{"n_experts": 32, "d_expert": 160, "activation": "swiglu", "router_score": "sigmoid", "routed_scale": 2.0, "balance_bias": true, "norm": "layernorm", "tie_embeddings": false, "optimizer": "adamw", "lr": 0.00377, "beta1": 0.95, "seq_len": 256, "steps": 3318}
Below are experts of layer 3 (counted from 0) of a mixture-of-experts language model. Rows are named router (the router's row for the expert) and show model dimensions 0-127. Each number is 500 + 25 x the weight over its row's rms, rounded and kept within 0 to 999. Numbers have three digits each.
After each expert's rows: a language model's description of what the expert responds to; "comes after" lists some tokens at least twice as common just before its tokens as in all text. This comes from a sample of Wikipedia text that the model never trained on. Tokens count by the router's weight.

# expert 16
router:490452461489457520447490525488538500469528507472507536479518495501509492467487513499499468519502493487532499519528510554510518488509523528505483525504470516509480481520508515481536515474430486502540542494506455506521524470462482491522492507493447480534539491484510454529508531465519495462479520503493505583489517503520496500530496531457490470485507484505514504500495501513511484563514
It responds to: Word-final or internal n (tonnage, Hernandez, southern), N, i, th pieces, plus at, he, city, held, father.
comes after: "n", "er", " N", "th", "i", "row"

# expert 1
router:455503553503533478512514482495502471475481499515487477499521486543456475511535475493506506544494510519537497500508493444448501483489507481520461515486532517528493487511474490505487488489499481524509540501479491468470510523519519507513515486576469493503509492462501456511491472551526431544486486461512528495518443505490507496525477490488480520522447527477485517518491518517525488511547
It responds to: Miscellaneous word-initial or mid-word pieces such as exc-lu-ded, Mar, con, plus empty or Yes/No table cells.
comes after: " |", "|", "-", " the", " and", " S"

# expert 19
router:497502519492493437437481536513488520518462485512496469496454546532477472525491540514535499512512560516517482486518506463527471502491493491444495524490508493488466491486493522465511488466470504484491477511519528492482544459547523491497544490476494478522552519469494488471489476516503531512506505530531492509523538466466467495545486546535532496496512509529515504507506504472486523513472
It responds to: Mid-word consonant pieces p, d, m, b, l (Gospel, rap, map, Kremlin, withdrawn), semicolons and bullet symbols.
comes after: "p", "d", "'", "ab", "mb", "ar"

# expert 10
router:475495422475517543518448537493503517528495473480516502525538481484480512507547487533499466486475502492475502502464505489455496466484510495490495503523462482479494524515497533467518544457476501487533467505491521540485521458521502489497520481498496517506526467536483510519532481484488515450510554536503494488465483517501537503508538476477535495513526458494505550534495511452526522479505
It responds to: Piece ch ending names (Creech, Thatcher, launch), word starts co, so, bo, comp, work, gu, qu, and line breaks.
comes after: " co", "co", "ch", "\n", " Co", "ic"

# expert 30
router:530493461466483517474471492504537532523516490500493519513475538507495536447473510516495468476471472467496496493471503533542572534514477508493495510519437457486540499502487495518517498570513498511464486488534522478515491488531481514472485533479497510493476492494488538494516499499473551497481526520525487496499478507526502502470484559446508506468518499547510477486536511494464516469492
It responds to: Letter u inside words (draughtsmen, gradually), qua/amp/ra pieces (headquarters), line breaks and == section header marks.
comes after: ".", "u", "ra", " sp", "amp", "es"

# expert 12
router:458491551492521491522518491490510467481471502493505468486485488534444455529548504465477512506525508514532486473520508446453505500487492513517496497502511516516500513526485488508469482484523507522519570488492472475485499514504496502504507494569471503498504474477486477510503490543531435578518457460509524487528472519499494498531500492517478526525452500464474488500501495514519492490542
It responds to: Periods, commas and pipes ending clauses, plus is, was, were, in, the at clause boundaries in prose and tables.
comes after: "\n", "20", "|", " for", " with", ")"

# expert 29
router:476537474510497498472538473499508475483505481489575460512490534529514492490489529445537459508484491482484506491499440507509489473535494474548505493471528511512479497494503507546499478518492558494504471486458539514516496487494443492463480481476493496511520501498528514487533462493535523498514536499504480544528501509513498565496508471498499507495523511560541513519503483476457495507483
It responds to: Closing pieces of words and years, like ite in indefinite, ed in regarded, 35 in 1935, plus nouns like time, name.
comes after: " 19", "d", " 18", "vi", " In", "In"

# expert 0
router:518519503473471543483529530492495530485503495483483513519525519472552483513465523520468495479516449519483491484495508486547497514504509476495490473512524464428540474483480502495540539492473507478493478500500478502485469500496531472515469444484493516520511503564498546501490516469520511477502526494509485497525574542515496478461528505467456485446511511523500525476504492523472533506506
It responds to: Function words like that, to, this, which, would, plus li word pieces (Ulises, likelihood, religious) and table pipes.
comes after: "li", " U", "ed", " that", "ing", " which"

# expert 8
router:476542550514511470506510488460509468521450504504479471484508498508457488528540485460524488532520505517445482500532469511487505475500516500498476529513513499545496528505509505505475519491497493523511550496520457512475524477483525518539527481559523501494512490456468493516482462542513457533482444482470485506481465468477522469500487521509518530524518536450508462527505495513490493520528
It responds to: Word-initial re and similar starts like Ro, On, ang, as in retirement, reach, renounced, danger, Luang.
comes after: " re", " and", " Ro", " to", "re", "ang"

# expert 4
router:543480493515470521518496495495496518499468509521505537526470518485528505503495500490462497488480462491458556505489461566514516527527492523473534490511492491494484527485525529512545482529473490497469498499522536470506461474544505504498543496479480469537486526539487479486556484460468555481502517538482489494505496479458490500471518451521475467517519523532500478508489515530484465515458
It responds to: Word-internal pieces le, g, mo, ce, gi in names and words (Google, Borgmolen, league, forces), plus University after a place name.
comes after: "le", "g", "mo", " Du", " Le", "gi"

# expert 20
router:479515541466498482551515526519551444490499502512482502484533499516478462491540470478481503536513502520485506521518523500540498487450508506491484494487528476513497517509471523501497461546500492530502500498505492501508518484513533527541542496529503478493542503515480486459497476508520449542507477520448533522527496495441512480494462498532493493487455500465435473474481516494500535534528
It responds to: Opening parentheses and quotes after a name or phrase, as in "(later", "(PI)", "(more than", and word starts after them.
comes after: " (", ",", ";", "(", ")", " dis"

# expert 24
router:494487507500499494536478526502495491496533516485502520504479505516483472500495482503495560477490493488528498506513512496542491489491510545517484466515507541513466492549506494515488501501531460476498477526466510519536469537446491495490468483514514481492497524501520529486503506534447543467516467488449486495519543494549496522515516523525462458559569500511541457459500496512507519491445
It responds to: ie and other vowel pieces (anxiety, siege, Siegel, nine), plus words like but, including, several, After.
comes after: "\n", " a", " A", "e", " No", "u"

# expert 27
router:485539415485500490482522485510490526496521502460518502457514524476478548443439499564483527482525518488507535544531503498523477532488527496487504493497512496453473469484522489529498482486546541509477472496513481513527508457500493526519524500488503497516508528491473555461528501494472519499484515512500486501484521467501503486475516528502500464460486475507475532532530480529482517522488
It responds to: Single-letter and short pieces starting or inside words, mostly t, c, im, p (intestines, test, estimate, important, cyclist).
comes after: "t", "im", " in", " a", "par", " p"

# expert 31
router:497476487495489514438486506437547511527511501523544520500514512502493481498472499508502502497518463542488478567503477529542492481510481532502530505525510459511546478521529505515539520522510513493471513538494487498555499523457493510512456493471496455497463513525505496520510498508502514477521494480483478454486531502471521482453486516468553501472486481546513509496461486523520450511475
It responds to: Piece ri inside names and words (Frederik, Cricket, writing), Pri, Bri, tri starts, and degree words more, most, very.
comes after: "ri", "vi", " p", " of", " in", " to"

# expert 23
router:531503520499482499509473503535498544499519531475468509491536502512523504519543527562517492468456479515505486496515476502499498511478472473485530506486458528506486491491492501510541516477504493466506472473483511464489455558551495443483505493507492499495479514470521462517466548484471484497440521465526510506533494450482487526493487514527502519507482470495529518503474504443486536543538
It responds to: Capital F, P, G beginning words or abbreviations, mostly in sports and music tables, like Best Five, FA Cup, Personnel, DF.
comes after: " F", "-", "F", " of", "f", "P"

# expert 15
router:435483544491515496502474495484502474490482531504478458496514461502465468519541503501489499534527530507519487483491493460472515493499501492518477516483537507515485519518491518491472478482513484510514569492483479484474522526497500509515502518567454504493525504461492454504499467530523433557502462476498528502517460515478504495533485499528485550513452533478482507504509497495534492495553
It responds to: Capitalized first pieces of names and words after spaces or pipes (Ke, Cha, Lo, Ko, Y, A), also lowercase o (objects, ophthalmology).
comes after: " |", ",", " the", "\n", "-", ";"

# expert 13
router:509501445494501480496515485475516524503521513522485521531476515524596519493470491512474543518470491463531470529485472549525459482514523500467499492498491493510532474463501533498515509552463506483506463471507483514477512517505498487484482530459522519494495513528510516514495475452477562493507511531495507519451536493514488444486510516526511464476500515520544516495518489465518502493470
It responds to: The preposition of in names and phrases (Medal of Honor, List of), and colons after field labels in lists and infoboxes.
comes after: " of", ":", "s", "ation", "ity", " one"

# expert 3
router:483521523505473504494522486491474479513540463519483530466476491529475518494496506494473542472492531484440537506493494486497513516530518540509483492499512527514473464536498486510494552520497526469461486482557522524497451540546500527508484481488534506501468545499510501518466491478498528467494537507502460459487518523528488550504525438468484480460503467469468468496504513516493512482480
It responds to: Accented or foreign letters (é, í, Š) and va pieces (private, Bolívar, Suva), plus ur/er inside words and coordinate-heavy table text.
comes after: " |", " T", "va", "N", " in", " to"

# expert 14
router:534448518521537521506511463531475512487519503546495525496523496484519495514508471478493478498475501540465484496514558451462532494460511540506479496495492467480488480486520520467495460485517491471556522518482501514502555540532460501480471504506525521479500488537539516495513526489512477494507511541444506483493500475445517497498463560503516494505485513497503521506499498456453478486474
It responds to: Capital letters in country codes and acronyms within sports result tables, like O in ROC, ROU, AAU, plus pipes and equals signs.
comes after: "\n", " R", "R", "E", "ed", " W"